From a checkpoint of a small mixture-of-experts model trained on Wikipedia.
Size: 11 layers, vocabulary 30075.
Training: a variant of SOAP for the experts, 418M tokens.
Below are experts of layer 7 (counted from 0) of a mixture-of-experts language model. Rows are named router (the router's row for the expert), down (a neuron's output weights, with its number) and show model dimensions 128-255. Each number is 200 + 40 x the weight over its row's rms, rounded and kept within 0 to 999.
Before each expert's rows: a language model's description of what the expert responds to. This comes from a sample of Wikipedia text that the model never trained on.

# expert 50
Description: Conjunctions and prepositions
router,209,194,206,222,237,180,158,216,210,161,232,149,224,201,169,176,183,169,279,158,132,176,230,154,200,134,242,153,203,217,178,197,248,168,137,192,182,174,250,212,188,253,137,220,203,152,171,245,172,245,146,234,170,226,225,298,202,241,197,233,255,134,202,180,308,132,184,249,179,153,200,208,190,183,194,207,195,187,171,117,255,272,254,213,251,173,248,217,179,225,152,161,217,266,131,174,171,256,182,120,168,230,204,195,153,226,169,218,161,254,168,148,182,175,234,249,230,198,192,161,180,148,157,241,193,225,193,221
down0,207,172,180,142,196,178,186,177,160,201,173,139,148,266,196,186,215,182,256,194,265,180,233,213,206,211,232,292,164,217,201,205,239,169,196,216,129,120,201,149,197,188,227,297,163,261,179,235,249,228,191,247,263,195,236,160,201,217,204,202,159,200,214,263,165,111,156,167,214,145,255,188,178,164,196,227,189,209,203,217,215,223,160,182,297,251,272,149,238,197,236,202,110,230,218,196,201,180,198,190,182,199,203,237,175,277,263,170,178,172,236,171,221,189,196,213,88,180,156,150,264,161,96,184,171,214,252,209
down1,164,269,279,200,201,182,202,193,213,261,172,292,146,184,225,187,168,237,268,195,133,242,146,159,209,192,185,150,187,186,202,177,263,194,137,178,241,265,211,191,185,218,187,173,164,151,187,229,179,247,277,108,212,143,155,230,264,268,118,215,160,150,195,133,242,204,134,169,211,153,200,275,203,227,279,226,227,221,173,210,147,280,131,194,247,187,252,182,248,182,198,201,210,198,199,178,173,222,205,228,189,190,189,152,218,253,192,164,184,152,189,214,237,190,158,292,202,186,209,193,182,269,194,157,141,201,190,211
down2,184,144,248,215,183,164,188,200,197,151,244,210,228,147,209,152,197,188,213,158,162,231,224,209,332,211,126,203,125,238,205,196,281,268,141,189,202,204,227,257,152,195,184,235,194,255,284,264,150,214,170,173,214,171,201,185,248,132,188,173,190,112,234,239,230,140,167,195,207,169,209,248,190,163,220,198,242,208,197,200,166,160,210,247,219,266,205,235,239,291,224,143,226,164,199,230,209,198,270,246,168,223,232,285,192,143,276,252,141,207,196,238,150,194,239,223,173,150,225,193,146,213,226,145,244,177,159,143
down3,202,229,225,146,223,230,231,255,203,200,170,188,248,142,254,245,170,212,145,154,188,181,154,240,223,191,243,274,203,186,221,170,160,165,260,235,221,187,232,99,275,189,207,237,172,234,116,205,248,151,245,229,277,185,200,180,261,183,180,124,203,292,173,168,245,226,202,156,186,173,184,204,211,175,200,150,167,190,174,226,180,180,203,301,257,203,179,199,261,206,145,106,173,204,254,97,206,217,226,254,158,228,189,194,244,271,112,211,219,224,229,163,232,222,238,191,190,189,207,300,161,213,171,225,231,236,132,191
down4,194,173,238,211,270,239,172,264,188,234,168,177,234,232,193,188,168,187,178,143,177,175,235,192,207,193,200,222,100,233,147,263,197,211,214,196,125,227,202,141,209,251,190,225,204,184,187,169,206,186,169,175,180,207,201,228,182,188,223,218,222,233,200,177,196,259,233,230,203,264,195,180,275,263,183,270,284,252,231,240,157,200,323,151,226,185,166,189,214,234,212,274,189,171,158,240,186,193,224,199,262,78,176,247,194,200,188,152,272,181,243,192,213,210,144,166,223,228,219,185,153,232,226,187,206,189,269,203
down5,175,205,195,229,227,150,239,214,213,159,153,163,178,262,202,224,192,193,217,222,251,176,204,252,201,211,229,193,188,184,144,298,161,291,175,186,154,318,132,238,209,168,188,192,113,217,162,173,197,182,233,143,278,178,271,191,174,248,202,288,213,162,199,195,109,178,211,214,210,205,145,176,222,180,221,182,220,208,202,247,168,224,179,211,195,262,200,192,137,193,236,215,182,215,195,192,201,167,214,222,218,136,298,228,241,236,202,255,186,262,231,215,241,241,247,186,323,172,204,127,196,136,193,247,256,238,148,223
down6,247,166,112,205,189,223,211,243,182,147,217,146,219,200,230,207,167,224,149,235,165,209,232,177,156,267,222,238,239,262,246,281,189,209,214,285,190,156,182,182,185,194,226,162,194,179,233,245,113,176,217,230,160,196,211,228,193,239,147,223,217,144,213,255,190,130,186,274,200,188,154,224,249,267,178,226,145,214,241,228,231,222,167,207,212,141,186,161,169,156,167,222,275,222,210,179,116,241,195,201,251,148,265,122,226,263,180,178,196,159,169,190,170,210,203,162,141,213,229,245,249,205,175,135,208,162,199,185

# expert 40
Description: Domain and field nouns
router,224,182,207,142,186,327,258,220,118,186,185,228,137,181,252,204,229,229,218,201,201,223,158,155,174,97,191,244,190,257,216,281,232,193,179,190,177,259,216,208,261,191,214,155,147,243,190,173,279,189,149,178,202,221,228,175,226,271,203,153,137,268,273,201,211,229,304,214,268,214,202,194,218,176,201,212,270,182,175,183,110,100,203,207,183,237,199,217,178,210,227,174,168,130,238,180,186,270,153,158,209,199,183,185,229,249,219,223,142,236,257,226,263,197,255,222,206,194,188,181,197,237,252,213,98,275,255,173
down0,204,191,209,198,242,174,227,154,233,223,266,155,231,197,181,153,153,252,230,182,234,192,175,208,218,230,216,149,185,203,278,273,294,197,196,200,234,232,154,174,200,186,182,234,179,208,206,257,254,174,205,205,235,191,214,224,86,210,193,227,191,231,200,224,200,281,223,205,248,194,172,159,109,219,166,196,213,147,155,206,261,102,189,202,247,194,218,202,229,229,226,118,190,240,272,193,267,182,218,94,185,164,235,174,192,203,195,171,199,193,180,237,242,235,241,210,216,212,218,192,178,153,217,152,279,234,138,206
down1,238,286,128,201,190,205,198,230,236,220,131,214,193,199,181,224,241,183,195,221,159,189,178,216,274,160,173,194,203,224,229,227,198,187,157,208,235,195,199,253,202,217,182,239,260,161,318,238,165,188,188,303,194,237,231,268,252,212,193,167,257,266,246,189,171,221,194,209,157,170,193,241,196,184,95,268,182,150,157,196,274,178,179,87,224,133,264,245,179,167,200,237,203,213,207,212,238,167,210,224,176,275,216,210,231,191,248,196,135,207,224,129,214,210,253,188,223,186,196,197,196,204,184,216,147,142,240,248
down2,202,315,189,271,221,153,273,234,162,256,240,320,150,232,227,247,202,125,293,200,229,197,251,194,234,203,144,178,179,179,218,209,216,189,270,251,189,221,213,212,204,199,213,184,194,159,246,254,206,235,257,250,213,126,216,152,151,155,170,229,192,255,187,184,129,252,139,102,217,183,213,209,232,169,307,155,229,170,206,200,212,202,246,192,219,198,201,169,202,113,110,172,205,196,179,194,209,171,244,196,132,184,150,178,168,209,232,179,249,209,199,170,138,218,211,224,233,218,215,195,202,228,205,165,148,184,169,232
down3,207,218,155,219,254,189,194,202,207,141,212,240,232,150,229,230,221,185,177,237,221,188,178,207,200,198,214,204,246,182,149,269,165,179,192,218,234,180,179,150,110,302,127,192,244,288,141,126,209,226,219,192,189,194,231,238,154,226,149,200,171,179,204,142,147,168,227,111,190,209,195,181,162,177,112,160,178,209,225,165,275,219,199,211,172,262,100,150,181,232,166,198,185,234,198,191,273,225,149,223,235,279,163,227,168,147,193,253,206,171,180,262,236,241,292,201,180,191,232,219,197,194,229,174,204,210,213,265
down4,252,244,149,201,262,179,251,263,256,212,187,216,175,211,186,203,227,191,222,272,279,170,168,169,226,248,216,197,246,206,180,227,231,248,246,203,179,221,220,214,239,216,181,217,166,244,239,212,174,169,212,201,185,251,228,242,136,223,192,252,198,133,216,200,190,183,234,241,206,207,129,228,202,224,262,175,214,190,226,179,175,120,174,270,172,254,147,187,199,235,160,195,149,130,198,261,235,242,231,197,253,267,197,249,286,196,163,223,186,249,175,252,226,249,228,162,165,212,172,162,163,204,207,234,174,233,230,192
down5,248,239,236,158,186,253,196,214,192,227,231,221,150,181,247,210,245,178,152,191,181,229,267,144,149,222,232,260,202,177,192,158,207,229,216,171,199,172,220,205,239,222,233,212,219,258,193,174,186,196,256,201,210,183,195,233,153,164,217,181,209,142,134,240,212,263,38,239,181,222,272,238,173,217,118,148,113,149,247,148,215,181,175,260,238,186,244,230,219,257,230,124,241,222,202,219,141,218,213,233,180,167,257,159,200,190,172,136,184,180,152,195,164,179,198,186,223,191,196,149,204,156,204,226,232,189,240,162
down6,206,195,265,196,180,201,265,251,199,165,165,143,168,256,183,159,246,211,193,243,194,96,165,221,163,193,265,161,186,216,231,181,131,191,203,192,241,238,196,218,209,226,153,151,158,239,145,188,182,199,212,173,183,204,209,257,236,213,227,242,219,197,210,191,258,173,285,165,207,230,194,167,231,224,124,213,228,224,142,197,225,268,176,176,158,202,202,176,249,281,201,118,170,136,197,234,197,312,195,242,195,178,249,207,237,172,254,246,215,240,236,212,177,281,135,249,180,156,216,278,141,232,222,200,226,237,152,222

# expert 19
Description: Conjunctions in lists
router,194,233,188,216,257,206,167,181,164,185,153,193,193,125,227,109,197,221,249,151,240,208,242,207,202,153,183,178,250,176,163,194,242,233,153,176,190,221,162,207,193,194,144,133,128,175,166,174,201,230,169,148,180,172,217,240,143,208,198,146,262,128,237,197,187,275,145,195,230,236,254,237,126,212,274,226,219,228,193,196,161,193,216,250,222,249,187,136,167,224,174,262,179,132,231,193,93,261,199,159,249,232,247,213,258,242,167,214,127,224,153,229,211,149,222,180,214,237,236,138,176,206,190,277,204,278,134,153
down0,196,175,208,235,152,185,243,273,167,224,250,297,226,232,252,214,200,253,187,252,280,102,129,258,185,288,181,240,199,178,171,206,208,191,126,172,267,206,141,190,251,196,173,161,236,256,183,228,206,215,204,212,229,128,228,197,199,280,175,196,291,225,171,139,225,263,147,264,153,261,212,222,210,160,272,218,186,198,182,169,163,219,214,183,219,217,254,138,177,153,278,231,224,216,235,232,175,153,156,201,175,268,181,189,210,176,213,191,216,257,216,179,128,200,156,244,146,146,167,118,138,163,194,214,230,187,131,179
down1,235,188,240,262,258,167,193,301,146,219,172,152,155,206,234,174,249,187,185,182,131,235,234,171,139,246,128,178,184,165,206,211,155,206,217,177,197,190,195,217,202,190,182,205,221,221,191,279,206,204,194,187,194,142,192,204,174,226,217,236,250,191,198,284,142,221,202,287,162,224,174,281,215,145,164,203,269,225,214,203,108,166,195,214,191,221,146,204,208,215,233,179,212,201,211,111,210,201,215,161,155,227,209,263,241,244,250,224,209,259,226,228,203,239,196,151,161,341,161,150,200,229,199,198,224,263,184,159
down2,331,277,219,209,178,177,269,144,257,179,171,273,220,251,241,118,185,208,247,222,152,195,242,204,148,199,245,309,186,295,203,197,230,102,190,167,153,173,236,195,218,174,248,211,215,235,248,214,170,252,184,262,240,219,190,162,143,204,114,233,265,173,173,254,113,232,251,224,227,172,142,199,241,200,229,207,183,188,215,150,203,188,182,216,196,175,228,176,260,216,174,230,276,207,166,264,197,200,182,168,191,282,161,137,256,242,241,159,172,138,201,155,222,149,217,189,207,205,188,254,230,228,223,286,202,159,181,233
down3,199,286,153,265,158,274,172,180,229,236,241,253,146,197,218,206,163,206,182,150,212,146,173,264,223,202,200,230,219,251,200,261,187,234,91,207,214,183,153,149,190,221,275,139,236,208,191,227,217,236,247,283,191,203,246,171,216,196,185,198,203,225,126,194,238,211,277,239,134,184,208,205,208,200,155,233,165,210,207,200,223,169,268,209,217,199,135,275,209,212,210,176,254,172,154,122,268,186,199,185,217,237,206,232,312,142,117,185,144,188,198,214,190,240,209,155,208,264,259,180,242,174,173,224,146,232,133,218
down4,189,158,168,180,141,179,176,211,228,232,206,253,211,245,262,251,95,211,215,222,179,295,189,154,201,237,262,239,171,184,216,250,235,230,207,250,113,189,197,192,287,234,236,252,176,228,250,155,235,177,228,253,257,180,179,188,300,144,144,216,198,170,162,209,195,227,156,195,134,97,178,189,231,188,245,158,186,219,169,202,99,168,202,268,218,237,300,244,175,177,188,192,264,249,189,210,159,148,209,260,208,138,224,242,111,257,162,240,258,124,225,234,179,178,172,148,169,195,265,282,238,235,231,230,176,115,180,158
down5,178,169,200,198,164,221,210,200,181,181,274,188,223,123,204,151,280,211,213,212,218,253,222,193,204,170,161,192,233,228,170,201,160,214,270,242,250,227,215,181,167,205,199,199,191,203,105,231,208,254,202,101,190,154,206,200,164,213,196,244,273,164,154,264,111,137,233,229,231,261,234,164,243,188,218,227,226,190,260,211,212,260,220,223,296,226,194,155,177,156,273,140,164,183,188,266,199,264,213,138,190,202,191,135,181,163,210,191,250,236,214,249,181,194,137,235,225,176,199,216,238,141,238,215,210,123,265,158
down6,196,213,187,166,220,234,224,204,160,201,245,274,234,141,175,159,223,195,224,249,116,148,167,170,272,202,252,230,238,131,185,215,160,181,203,195,101,186,242,238,211,177,203,257,218,213,196,239,182,192,183,178,196,215,239,205,179,225,126,184,209,255,196,167,196,197,206,160,252,243,224,203,157,163,243,264,185,187,169,186,173,171,229,228,217,128,224,211,143,208,236,219,251,206,194,218,244,112,168,204,230,239,146,171,216,240,224,164,254,165,212,283,120,180,160,270,150,172,223,197,241,165,226,208,267,254,214,156